From a checkpoint of a small mixture-of-experts model trained on Wikipedia.
Experts: 16 experts in each of 11 layers, 8 empty slots to pick.
Below are experts of layer 5 (counted from 0) of a mixture-of-experts language model. Rows are named up (a neuron's input weights, with its number) and show model dimensions 128-255. Each number is 500 + 25 x the weight over its row's rms, rounded and kept within 0 to 999. Numbers have three digits each.
Before each expert's rows: a language model's description of what the expert responds to; "gets" lists some tokens that make up at least twice as much of what it gets as of all text. This comes from a sample of Wikipedia text that the model never trained on. Tokens count by the router's weight.

# expert 3
What it handles: Place and institution names. Place names and their word pieces after in/at/of, plus University, City, Center, e.g. New York, Rock-ville, Washington.
gets: ",", " University", " York", "a", "o", " New"
up0:470505492490488463485534473483495473515483493470506493494503507494535498514507448507527488498526511464522511475511498473465517511515552505431463497483606469515522539540535499494518514509506544450489448500482489521470524488530539469511526517474479499483525509474505506496519525501499502457542508497502464502512467527533524512525467491514464455502516478524471447518415467503490509482497
up1:499470466521521457470525485475506511494461505427498490555531503501511486506475530467525461491474485503523520483506510510477543480492490496543459523465473487526496492516497539480487508494523480495503468510448503472419505452533509472505514489479518506481527426513505537500536540519499538494480498497499528500486573522497510487508504528518483524497535506475459505502510515513513498483496
up2:539524502539517505502502542492489548544481534504498519504508519521483485509487481533492521518483506507496522497490541521505499494518545468449529477524502521494548478494423514503474473482504458489509480488498504524491522571496528512516489483506478486507480544501509503498499506493490488501489508520568514523530498517440480514478467501470489491497499503565499547503477478483491528510482
up3:526513478509530475537455482497476511528492503480496516523503522538505507502486501518494488498502491505496540483520504500471543519467471491501493520464458520515527516528466508494505520516479517514518472487487468490496490491537443481485520506477495506494478533506510537535498530525482514506526514514508508485436506495508574507479518459530478477474444527500521489462501499486529519438502
up4:491516506511459497522526457495496484567490518476476480466496499483492544503497510483524507491522519506515517494551523503502455522522533485529495488490481512488483526516505556479493495536504442517507555482515543495520489499481539460472524463567525530582474500541504485500456488524479532450477495509487539502471456485505517520539525508470494512513490501524511520476497491510507510525495
up5:462478494511535507495498490526511505466501492495577526526516512482503507485570495530518520489488480461523500499478457448500487554504505511495512490491502495492499482459556511502482533502489473509495468527501486498523498487505499499479491482523451501499530501473534510511455488517451460482488516546516510482524510469513574542497506505463475536513488483476505484530534495487519491537498
up6:528505527529476468532518493492498559519493526506513479511498489502494508495542537493490488503489536523461522439500516489475486500459548526510557485511521521533493527526513497512505530529500472521503513497478484528466493495493483507483484505514473493526476492495476507490473479472487499449505541502485555542476579492534521493514485478516486477492469503520540536506482496507496542427483
up7:481503510495549448481527467488496523508504500489514501489503467539501561525521496525484495512506491504493528485456547495480513526513547470515525511524507496480522521500541526538483570504491503511501499490451535529485537488518480515482509525477526471505505536485508550496458488515482527468518491491498523538505532493528526514490503485491508510464512476495507472501454518481509508470491
up8:480460523537514559541536502476479500536526458502495473473490469498516481496524544516485524517530488507527521527469511483502504554562507501521521513510484508444541545487571500500499546457499521513514513491447541508498510543500545520507539492498493497496496483524485529505491469487490511477507435498526501515495486494449510487488528477545463508492473508524502505490471509463534491496494
up9:467520490471481533534493513489483516454479482484504479498458505557505499522504499513484504498484484453459507536527475488512523513493462482461502498469481508542533527507510504510486557535543502479461449471489484497487477518487443478489516497497519461493478475523513484516477502521474432504485484527568541480469501501505501478524486508480514499528459472449517502446505455496512506486553
up10:434536524485515475525517505499519498483520511482491526530485471501486495571507494522512531480524480531519479428522509527557535491483515516498539520513515526508479529483546541500632522490486508482509506499478456506495536483507510473466522475489493438528538487521513484490505515488470510482491522448505517469497523489514533481502527497490483502505496496511510511531512539519518493503493
up11:496463513516496474543470495496498496455513550494525404515496498487490511532508505495539531530497496515523479494494478467511484552470497470468476534493449500495486479482483517513488527501542481500499504509503517470507497471520524485474492484544507494469526475493502486500521473508466488503494472514504503496481576490507492525503513519544495483494517526447464532509544496490504473485489
up12:544478497559539525507505497504486509486514540518567460502475499517537496496501457507521518509526516497456495484523457517512482488498486522494498538521485495491502494508465527515473550499496463447473477527498524473517496477475491459508521487512508512486473510482498477523471525516494468509478504495522511460483505493509500527466486502533497489501495496449508493510531499486467500504490
up13:534518502507469508549506519504468491455470528485549479517486509479496493530507521502510502511502508515551548530510523532541537485506490486491475489522514470486516514508503523488504496541494521511458492485488535475504508491488516478472566514488487508480484458475491466491522528500486585471501516529503487483515462504492564494494511536484523547509474569503525516455481512490565548467463
up14:506462516481518480511517507471501472500483528511477474510503530518532498493525486483523486487460530483485549448486493543501497495486479453516491512515519447493503482505512431496506494461493492514511448510485510538481457566540455462520533484522492521478493512523427499483472565488502486522498454482503480528529489532488481485512487492494475508518478574478502541497539493514460503484508
up15:492539506514465508499525488498492489486470533476504503534527530520489490498537516500470486471488513515483555501474477527455503519507558513467502482520505512481469518525473474494535527505545494514521486495479492460466485479526509503483528492552491476532501502510472521514491481485456526479499519542511498523522525485521515512501476487495503476564501509538518480504498471414537537485491

# expert 15
What it handles: Copulas and adverbs. Forms of be and adverbs or -ly endings in descriptive clauses, e.g. was, been, often, became, genuinel-y, mostly.
gets: " was", "ly", " as", " is", " were", " be"
up0:501478475490456439500501503495511515533492515474524480537520492495470544519498523524475540479493502526500489541466526515487467509494484488472495530459472488506485480478567545486506521537501505527512494517512487477514495506507489486481498526480456504510521512498495495511494558515478498459490530484443509538474487494446485488528516508518529494478503514532497479562490496527488539446475
up1:526466484493527461473509487501521492561522528524513545477522461536484495507485464487480476508489500506474505471475525426490551464479481488521468457493520525503495501511502521479515474484478530500508518498494465543512486495491495520530503507468483500479488460479532508509523491487541494481484458532498497494489466512457452498484500496505503510477528468545524502489517504499507413466481
up2:456537543543487508520544535500503488531489478489506484493497483573510509524502528507474523460479511497514495532493503510528477462515540530490495522467545534558506539499480465538538501504505474493487440499504502497513517545519519488517499491475525511549507484519485515483526520485460491507527463457519502519485501520495524532489441490517508509517507477495507542461506504465465492496495
up3:451495497520512495522498472469513585471482477503505518513511501520529499531528511509556477497524488532512490531472498530503491506491537479381512479475527557450499497452506522533500486484486476467524426498503525499470485497512481496506503507521517507515526537487527502498528523460492495510482496472481510518496464513505501530507511598502511528481536490511475500504504441506498519480486
up4:524511458493531493476513496490487489492494505494482497523532478501473508512549497453501475520491505495451503519517545473461517459470535496505499515544512489509497528557498528508538512517483470544459503488479504497473511541472492464523506493515525494517503483523527462486506509522497483462450497498487508492480485491495511469500447475498473528515435548523519487496487503496494445487494
up5:496483494466466537512509530509463468481544529552508520436500492470471538533504508502494454503542480499498523462529516454502532500477525529509487510529544499510487511517523503542507520509500483515449527541495503464508505508490483486486451471455529513473509505484510477501525471490525526497480501515469481488420475497526497447528455521499477527515498527501506521469467523518502474499494
up6:475482503526538480504452507501479502454490500515544465531518503513532497460508481512507460501534487488500527499490506492470519474477541535451475490423454530510504524493501531507502488527503516504498484428485510515500458522515458476453523477495511496480539497507480502456444527513495496509503510512442558507491502495529523515479506531512512475495506513477472490458485501473473488437504
up7:488476522498519467496491530490478550529516495528520470482512519540508545523532461495505462531529466514491512487515471529509519487522488537531469479484496524514513489501502504486545525536485459484488466493499509489497458480502482522516505467489472494520492473540498482508477481503510498467499458504517543512464502492512532509514467493475510503483492480489467513520505499501463541362500
up8:555506532513502483541533514476497465503488522466532495547522494529483480484522484493457449517524474526487507495453462483526535495526502481492467517538483423518467582472490509475474482525499483511481487495496515517510480440499501487436471475507518482508502479513520506506506521504509481458492498500464530498483524500486516530496464503532503499506503517483530522502494455500514467503481
up9:463472455462481514496500494444492548463500514459515500534487489502493539504524511484519516507508507542513490483464496512487518497500482459462530498501474500515504532519556464506478515471503477491498474475507467463467518530492486464503506519520545503540502508479545532482523532485500493502518499433513507447450507512489539514517466465518505493505485533498538490459499489498469445535473
up11:518518456500507495493491494537486501458516542511488478512495510466546464471536538493448506541468487513463491487499496564503520447527504490486448563436498540481528498505516485533527515468493497480474487499512491468500522509511467515463504478505487530513537509490471518483482510476498475506463500499519453504453497558540538545476457505481527473529453484497488502482483503463469513505506
up12:517561450507549523491480514482506555523478490517528482526495472522493483506496526533519485528500520507463512503521517525482488472490519494471495491474454530462527516477512507550484501565525449494522456508502461505499522503497509465498474492529507484551467519495487504465513517497463550479466498486523507528488490494477497556498474534471537555498515495509510528439496485487451489469495
up13:484493543514486490524522454516501504493535484486510509515496566483532509539495487519535502480484544564479525476483504512507512495499492502503469507455505494504448476510546488484453538498502509489505497483463471478495460488486470550491498488484487476475461495523530537524452474520481487469497501453470567523472509462490528502488500478522457513501497536490518492477487488498489483500487
up14:528507488480565496522501492511451518497502515486503521534497510522482500542532505504510505494495564537493491474524492488522483494493502452486485513518464521484540519511513523532497535536515520529485489501455481484453517546495513517517481474470494504538527498524528529507486536458450511529481503473488482524486506390529483462540474475494500470532489522514516516525494501478533482519490
up15:521487469490523484523486518505481558517479521493467483496499441501533485501541496532458457476457484473432514530500505483500500469518505484509480514452486500495537527513501459496476483475508428522512506532507452490490536514469502510507512523455463479515531523502479548504507488502460533495509528504479477499466485527453496507516475500508505483464508484507501538460490490497454499491474

# expert 8
What it handles: Possessive and genitive modifiers. Words that start a noun phrase after of, in or for (the, his, their, its, nationality adjectives like German, American), and of itself.
gets: " the", " of", " in", " his", " for", " The"
up12:508517496501544499490520494490499477552483480494447511559539493453510481504433543530550497472499544530514477439531529498507463473517499476478500477512506571497485505496525489483488509459525526491479532494489476467478531456469541497497498484492523520488518510479495492504521510525501535491485546494493508506443498469465464549538498542508535494490476523467575483501450493462508450541481
up13:488546480494490496551460484480509495497508486503473493496514493496473479496516511479521502510451536511478486473501480566496502458512516456457492481530477506518467503501512469470454500515497487473478517529505477569487488522477486503501525472547492495470471519520539497486507561542500536504476504503497470505486508525524486532503498515492505464536506477519466476485497499486507496501491
up14:531492490501527501491502531500500456481482530516475495565477519513527522487470449498500476482506508506504501486496518516496491495506473477470485492456541533490494531531450456480560552466521513539481547503499496518496531507462486481499489523573482511512501509506495491478504539529486500464540523502486473491449474511487474527497508516504494502518492507552478519496470489525496488449503
up15:506468535500540506516510517515492503519523487486463499515474527535493513520538490502466511475540512551464455463516496484510478487507500434460497504499484477504529511495502463494532496493465527478531515526489483477478430536513482491496501526491515493545498512481487533512503508612491511475535490520497520516435515478482470519514497470504532509552524492530524529496498522507508486503504
up16:457526489494482444517493484467508494474505528512465498471514515483508501501496557497509483514493555502516489501536516491472492511494452482487511521510526506510493504539531489514474511507511507503506500497479499453445529465474518518523516477498479482500523484525487489451505542456493490522477498501499465490523538520413515523487509593536502474550541494448489508524503510476485506518498
up18:494520523518480487545484523461492514467520485513494492504528498452535460512497496503523515487516514527559468503504507492489466502516513478509503488535476480462454525516534496469478460475490506533500537488505517510499528520477543485509495514477514475446534519570498509484515455477512502515504459485521460503499488547465509500502531486469505539506508498540516499497487513519514528499495
up19:503510557545499483510475484481479510538491503508524446482512505534510515490530512478530500532483486498503470463488475494499526499505522530480527530514553523493500466500500525459488548503481406443437496541477479485476493529466449480495509446515488513510512457467493499475499512523493476519478509524500537490521471489533496479509484545515493502540516541512506535474475471502474482491484
up20:479524495517512452506514540465517555507547474508476509524500495548533535516490471538453514530493467501494520517467492452486525507480518487511485520484495483525519489456515490514527485527453521518508555472481456499461498481532519492508509506509496515482509433553534479497490496523502495490467493497503483516462487503533519488491545471523511492485488512512491515523546497531498483457473
up21:470482470482501456519511484529469492468494501508495482479523521530558498470538504503492483506496548502464554459520506494519514470483468458513480493543499490500538497530473499504450514489476517476507484487495497495456488486460498495500517532518533467478490463482503509470496485523463516492491499503515496515520479490522504522485508514534489453525513510521512508471515506464548428484502
up22:529494472479507484488514488521532509505496451482460517484493506492485513494482482459489483536497472475479484493501540478512565498565457465492525491512495514488518507547521502528497477547471509485501498486511492518487515481491462507492538520516525483490505524475524531503501491475515525521469486504543507474473490533542516490502533523521473396468494495497501491505512511557448457530490
up23:486507462509517455516490513502507506479506491514531517516498513483536510492535498514511518528432497479532489491512474511472488510477471480490489538484483538490502498464528507490505526539502469516497457448484465517498432466496483469505469500484479458513509467521506534490494535554500462500490510465506481491462518509506516471479506543503516480512504490496497486458514481472481573476480
up24:524502498496485512508548499528508499495541497507463513502530501507506509533522498503499456504478547520476507482495460470482497486523523506495474500462484529476551511478517480487474484515482522503510550497489491483470493506495475482494474501498505461471517487488476474518475524515496479470460532528509471532472505503496482485484505514449495506484495513476470495485478489479507448508477
up25:523493490513520497511487511463531531483459499504532475458505502519498506486479497520529509501509550479463444493520487497514504486507530515473526487517497492501498475537476478548505482437527453504497485528517454505469508511475510495519528437494487501497498464476501528487540525502497502508519499528541550515511534539490510534489462496517494501545494538515544554483474516458485494530485
up26:483499501484527508512497495531497518500485481487526459467542507517500490529488535538504530501454511472474491532501470496474493506514478501471473550473481530495536496493484468481530488475514474522495459486458488519516438533485493507483508489493524531489514487516472562497534509513462493458529536502461519567433465496493469456494518507516521462491491488506540483524487523554491510497497
up27:519463502503545523508489519498462494508471494490526493520506503524517493444502486484452486487519487473515538527460524453484515539492472485451533500482481502482500535518513504517508512508537504515508489499511481507497539466517504511501525505528537515507493510487512521486512480476491482491552498501504511493472490519495501525513482476514526545469494500469479523486509505497448470485497

# expert 7
What it handles: Narrative action verbs. Past-tense verbs and modals after a subject in narrative prose, e.g. revealed, concluded, announced, began, will, often before that.
gets: "ed", "ing", "d", " that", "s", " to"
up0:509467529545494459502494530502517516489462509494494527469460485497498542497479492532484464533507450490535501485522477513506519491513611525494497511494520493483502499508475495512480527524509445514511492479489492515494461523542499553534533484467495514539482457481478527499475549499438526516484508498493528524488493537477512478500510492496456468462502513484458486479481504524514514492508
up1:520499520554557489496498513475520495592495482508483475531535442545497507511472500524494477482511544510532530518491476505525490525482480503493488515513533518487498503516474488494506553509465449456482481455488532477494503499508522511509514510448523460485456504531497487525536529517494491493484543530529492494584522493510521482530492550479501519506504471502527508476501515491460470469471
up2:485501507500434522525456488481456511478495489482499553488498517517500531450509512524516456516490535492468522499494457488533476546481497488519515544516470467482520522496502491499479501450602461501484447451559473496511504483525508475503514494495479499481475500515484514510511520498487491512525515505493436501494508495480523518510496519490522488545480531486536520403504468531504491521498
up3:481496495490515537497500475466509517506514522520515462497517501516528495518494480497472475483521474493484473532508491482508483466607492504456526535520478535494510495514542516491490504461507532497503432537503490505487482494484477481538524475493479493525513518472513463475475497497465468522495467479541464517496483458527532504514511508521542516501465475531461487514481508496497500512512
up4:506518483545485501501462466491499490488511494529497553496516485515504489519523509490462525495498479521488494522502518492536493494518488470501482484448548503468466483505508523474563548489509487527475513494521470461508502534548498531464503497460492490501519508507493552474502508489488500446492494505496493537495532503515545471528503526488521520382495484483500508503516503491520497470492
up5:526523527490503451472506474484503504522529519492519476500566498495489506493451533546514478530481561492523526476529456477506505487509527535532516522471555498494492490510492493492529533483528516463476506506539500532518504537497466480450516552511501529457482517498497495505530532501523476508505494468489484499486462533506449503476504526489507465518469549458481510453481491490517468543480
up6:522488490493504490499509514471505451481510546471498534508554516483464558515505515498486505495529500469479507480532524505479527501521474508492567503484533505496482505498532508465540500483542524502528486501533491481552530510507457528491473504520491482468460511480467450549491475501502528530514499482492461505467512497462496511528526519529522533464558484457479517501496514541485525481476
up7:523491514514486537491517456468489490516520494496541496480487505524532533507526516512498500487508486508513487485441457472509473497484464542518501511465497475511505509549509472505477535484491501476509468495455469496507484464486473505494495470480479514512497509484489545533498517517486485497505509497527555525422487476504538492509517443534496500522484510523508499531461494526499480545499
up8:489496484535495488500478513477485460464483483481509557437515538551413506484509470506473497558494502495471535496467486511488498527506500497502476488489502550501516483514476474549484509516479482488457529438489513498475490500462501495483532536520481469471508466502452545527470514508509491492481537547556494487519504530490530497493489499519493492473466493495528496474491510489512552516499
up9:502483464508468489491510480517484571518493498488533482511536505515536519505502468551513469525482499490491490497533513504504567435503496525472431528492519546497486488550487539472528516537487531455505527457502519492536487484496473481493514552446471473498499505515525491535500514531462504494488523538471475541482495509490529501510487498493489505460496477472510529451495459499504497490486
up10:531491487496507523494492463510493485492513488544495536503516508464492518455484462501509528463529538496525491506448456478501475499464498542466488485479483515474481483496485457536531466522499499496533454468586484506525484532489451473496454513473465525503475557497493480501507500478469475529500497446511487504511472479528509532523465498523509495483490501535516491527473359481476539514501
up11:532488509501489470522471458493474499482531489508485549474505527538470491470508458541512508482448493522490470507489492509513469494496492507446470543491470535509490504488504499482511509454501517495490504513498459479458528528518489477466475542484455473486507501465463504471503505545469509507444485514524485507503515534478515491544471553513461489500559477473522499511495506522488483489492
up12:504502558519512490456466502501524477527477478489502511463484517516530483494498500467510478492457516463461505543528508502480523481475475543504442492496480472500525471465491460506505509469549486542499547563471491483533500495517472514479503497506494518492512496506471511479564530474512527491497527527470572485498491488522458481481575492510470512463517542511547514512501498530545531497511
up13:486566500500527497528500486479504517492505502488510458486485528479494506485459481505509478551445488482520493479483494534481540506488498475526485502516458491501519535488511493501491464487501490497515535460502498480510479496523460498493514493567470498463451500493501525486565502503428501495472482472476540494461473501488516508503502518543488531475493557523507546534501495527526482507501
up14:455487509493502504500455458505503516506537527524564483519500468537497494495560452508496495482523579516488471509504514506514534486489490486474512501522501519473555512565540507496493492530519502484513480517468516472512556530478462530516505476488496547534516479516518513556499498513547505508527517472494503541467495520494532490547486508478550478499474487430496503506516460530494465510480
up15:483444526517527483498469469494511495490494479505507477526481523494518492490519510490509533496493523508459487535517512488523482508510499501527457512523520500530505499486479518519495544543494465496496539515502545469543470488486486508435505524494510532546519501506521549505504465504508456496484481521499469487517502515498517487471504488525532492476514507513482489484530526470508508481498

# expert 12
What it handles: Sentence and section boundaries. Periods, closing parentheses, line breaks and == heading marks ending sentences or sections, plus openers like According, wrote, There.
gets: ".", "\n", "\n\n", ")", "=", " he"
up12:527481485468442472550529497515508543517490515447548459516518508528496516535525484499495510525534514497508499490467436499504499510464497487497514552492504512470506504502504544512468465490466458532509454474489500452473530514511496464486502505513506500457510476503506516512525514493481453525540495472482492516481459520499582500507425491507503504545472537469497518509506492433505534513486
up13:479502511511507523514480533491480475495464526521512503508502502506519552513509403503512505479516479492500490466498533512467505480502517457534557484472531510498527522533497517525484503493537468502443474476512512496505483447492485507534502500515500499456543482473505486513483473511533473493476535504519514498457491524506504493481544475540475492496510463484516486483500490506470533520417
up14:480498477466516504484433483519486492486484518478485500513513514495513499517479526477478520490473477488467499461559524512465500477533517469500481481490447517502476525508483481497511482472481501474488495489496506493494490477509566475526508483500560498507455451540542470560511512502464495513490492463486502491481503523500465466525515485532486499484546517520491474521473512501496476544500
up15:459471510463501509505509516476502500505487492470507550525539554490502538501488485484485537518502482488527501497474498495489471485492512460502515504539547561504476482470482481519497503514483519513481464507474507497490498486535510513516513520499461498513532495483517538493504520492505527510485545439494492470476483498519512503502457501493470476516475514512495501534501480507482489520509
up16:490521518497487496538485515494533519472514561505483499509471439516508509485508469476532502497471497497510530505502457536533524510523483516489495511483521526515546491530482500510492493526509520527492473480481488486496535463519489493483483484472485507510473470495508489476485481551506523507483533512488534472535468498511546495484509476547508488544487497475466534482520513517490519508590
up17:474479549492482482508501527503534479511549501523476534497496483493500536536539476532461442464522523492521506498517532502533521470480494496524487502542536530468489507463515501494466476541456495493509478528499477446538465538458470524510515507498544555507514540520517481484500483477529473506507521465496572493497484512522510476549478489483497513478519564503488513474520519529499498507522
up18:498499511496498513528520470497495501526483510501523512512509459496482510501500453509491535478523556476501478507540471504530536545492517539495466515488468498524543534551530512531526516495486475492488488491492563472498495445481517484496495514511489506527506487519530502478511541549479488507462491496517509487501478522481517500544494466503516458468476516488539493487489489480506452488503
up19:514499535486508474487511481484513509509484464476483484478529512516500508509521519462522465508474541456464535483501491461498511461531505512491536487529522499496513497505534500482456507473523525502508478541508510535461559504479514501499493493461470525512501488534498495503503481483495516497508476478537456511498475492504479490475484446502469471512511509462496533487502511495526540529500
up20:464470551483486488508550522486463475489506545470502486522525515522500505542643469530507499482533538491451509471512488466513541462535503504491465530492488483505487502498511513497507490498538490502494394506494482472497471508504530463471491509486516473451492479495474515499472524530478502466504477516528489518483483481484475488509478491476501455477531507460475513497491462494509487520492
up21:542550501514502509534494475483503480452521505540469496501466471470527497552516500458462505521516481497515503483458534472482557514515485455503509488538512513496523592473487514501480449507479515483488472491480513479456519521466482510470502480462497488491464495491520515506511489518518513509500495510480520515465485491511532493497470532476508533481481532503492489478523527515485511521494
up22:485494501515501467491522523533475462450437523530505496501541501510490513556496494538495531456482507506468516555460497503494497539507493463489499470516505545477497500476486523475504514486513491465493483518489519447483515484456476473482472481499514480443528488471470492547525484501480518472479473509523514513478516486476498523504512501491492508487499483481419551472472491470508500446489
up23:464490519546479536515537513505494497501541476464477489500497492484509510525505541495536475489505518510514478491539497524481487506508533515468501492490497508487534509515534576474504500482492489511509448514498485537479519485487514494496508467509560531508541500478503475510492490497521497513492506546511525516507523529487508542476516499507516500498469547504462567507476490452514520494489
up24:521470483500535489521482505476546557527492478481550504531545494510476477503512510499527537494476496563510510416533495491500544515512527487514513503504503471494522489495515527502505543529497515539507501509499469537469524509543512488494542519518483515488531537541512539496460515462499558501492509494518509534494497472536533485512475495526483510501495505526548485498450501504506447502491
up25:470514496503509472503573510515508478533494506503523515516542496523511539507501506510517470489518532490568530471486447471504482519467515505491478514463494492523471538497507513492528465508479499499501501488502519489511517463517478508493518498514468493483519528533486520480488495551522501500461510499532500488490446502530545473524522498475515489503497542485494474503440490503546489454462
up26:542471474511535516575469542528501490465515513513518500477497503443458511476508521491500515511453447463531554519530485496535504498487500482439526468488470472524475516522487504518536474499554474480484516527518473524506521463485490498526543454455481513515446522508476490508494494510529490532472480477501474446488538529490511490490512504488533485545502487548482479463513504514492485498494
up27:494493501521512518521475538472486507484482501494507499537514447527466512528533524495530506486529508500522510478479497494535521543538518481496549476477480524482470535528492510503516528504529503494502485510497484453530508468528511493480506525520514494470543459493488504531520509506526510511491515482507475516448510512544533493504514507500530489554496462460511521479468497477513504491479

# expert 0
What it handles: Infobox and list entries. Function words and name pieces inside list lines, tables and infoboxes, especially election tables and categories: from, in, Democratic, Party, Genus.
gets: " of", ":", " in", ")", " Democratic", " Party"
up0:473541502504474515538477492509485500501530494503493495470507495501517528494548459536493513504506502513537470505500475482493551473555543479478477522524479500476555523509476528548462491500469503496523512485448511529507527520530502458501543490467488498514514529521487505525514506542501510503504488508491500544471501509514554476537514511475481494509494497492498477490455507481536493523498
up1:479549543440506480514515515447499471543504426470529522498551537445452539469570493512520483504494478495477507477507510499525514502560510514509484501575511516479526526448501526498490495436510494517544489471504512485475527517498492452530498510468477517463531484500559490488515521495463482492463519501496468501456520493461500499511492479519533477530478501449508493537464497511523504521506
up2:517494492491484454517547530514489557482495465474474502534543449532500504535503483515506538482478513523521529493455520452496457509501499486504487500504531524491503466526512490489482464483521520472521465481500515517481454518503508514486518516497501454485468507474515526545468471504504503510500519478480483576459495501499512543490514497510463530486510499488519508479492481522504500482487
up3:543507493470496485513472488462487510487498458530539465487490530512518484496507544493520528494515506562578495512525529480491505503487513471483461501521505481516464500530521490483487527520525493473498486536481472453478503494493493513505481505493489459489489529538528497533515472498541521481487486523539476497519510457478482494496462464508471507465539452535484537482522492476518481483503
up4:541473519501508515554481519468466483460520513505495506450485464545514502528504465522494539517523514485492515492496481472524528469490541474459508518570502483492521519512482530528527491551529482505464525478538498535530529497478504495486512514515487491494479487529481525469529533524498497502440520541527481509512535471534493458548499488494491490469433486513529516476466495485505489520505
up5:511484502515461495521487499459504505517532511528498488459505522492512483485510493494528488477514525492495466515471451455464515489493530509400554502505519513479502534483535480493563516459504504515495513496501478489487536467490457486524521500495500533505521520494505522528498516483507485518501504501500507510526488517489505540495497503475470488541544527544541524472475481509425490523480
up6:487535539492484504500502476485478497475545483484460497530498501491489525505498516506596474513496514487476511497514544483510475485518532477468542542473464504494454445512488460509462483505483461478526477466465489509450504536545489490506491491533514484462464483479518493479491505510477486508462462507504503533475541504492526517471492493525500463535501518523536499422454487470576467470483
up7:531507518505494509496499506498481499499548518492502503503485484504485483494512491544533499477510463487476507504513487488499524495494503511499538495490514521512518507532562510547479488525507503456507491462447535499503494478492468530525496510527449492486463555464505479463491501458480546482490493507510564486510503469497518475559518495468490518482475504523542528527475491505489456449488
up8:477493506477472537547483472495477481498481461475478473501517513483504498520483531513480468501461540483494488521485479477480481480524532502503461476535491501495541477504441496522489513508419499493499510495478483464473512455528484467524490469509521494497484521495466484499512513525452506512496554501490493504488483477470490504514485527547529505513506533523521512479549506524520475524508
up9:513524551487501596535488507471466473527500502500545488468536458477498521567492495493508521542506504503455502473494462497508555489462527502505474497519472519526485525513504460505498454512498510450473559476481490480508512503485508491462482443524483478497465460543515532466508463515488497466493471475530509488497491475478525491488487439489493507475465494490543463487470493482483513542483
up10:477528493494534452508509448465485522491498533526509507500525548530480502488560531465460470522485486495490501496503538497506504501507537499496475471557497536520516523504488525464490490482555474516505430487469489474485515517506518491499520485515495468521493477511527515529524461515513510494499489523496509525495434437472509528511498483521457534547526494532496542512514453499501538509482
up11:469514507484513483513544536494490536495516482478526465542527497493482517521477467544551519487479548497487511500500550507494479496511531478493436491511548494472483482500522507554497529467515522471507440483505489510501455500504513519517485498501484503431534477459521542499540507495514490462497511510481507515514496537482500491525502499512486511511487466519514515474518519465518484494484
up12:507523472547505494503544526508450468502511559507537505477527530502522492475496538488501527490468531507523497464474509485506457503466468510489460511488536523494482502473515508484515510492464496533497485498503444492454499462571483512485515487470479486508482456512528546496527501506508497462480500463522479478510501461468511473448496487518531495477494536491506513506489476464488518531482
up13:518530491481465504525516452450499511490500471517480510489489490523514507508500517466474463524482583532447498520495522501473506538469546497500473525503454516504500460549519467531503494520529495520475515476482501527477480446540486459483507471521492524479493548492537503525484547521446510475482535523482463521451498535480508526521440514474531484533500492489477497504519435492527483495493
up14:495507543486472471488543487496500464493478488471465527489473485505497508482512515492538495504509518561476485501483513491471515487523486475498491469490508487505484543480518462561499533503506496524511555504454506470469498488514498502496484468554478494541505500519508531508542536465480524471483521509516499523458495526475506481525488489449539526510477505529497491534500505504503521474481
up15:511520514465499472475552509486511544505510500471480513525492455535467484468507461485515459492496562496523469485528488475497498534485474493506461483507532518481510494535512498470507500529544527453513524517496518495510528447485486516527511513488518510478491463462510562496518508512503532495489517504516484527512557505510500552492509533508465459492493519491430563497532522499537478500484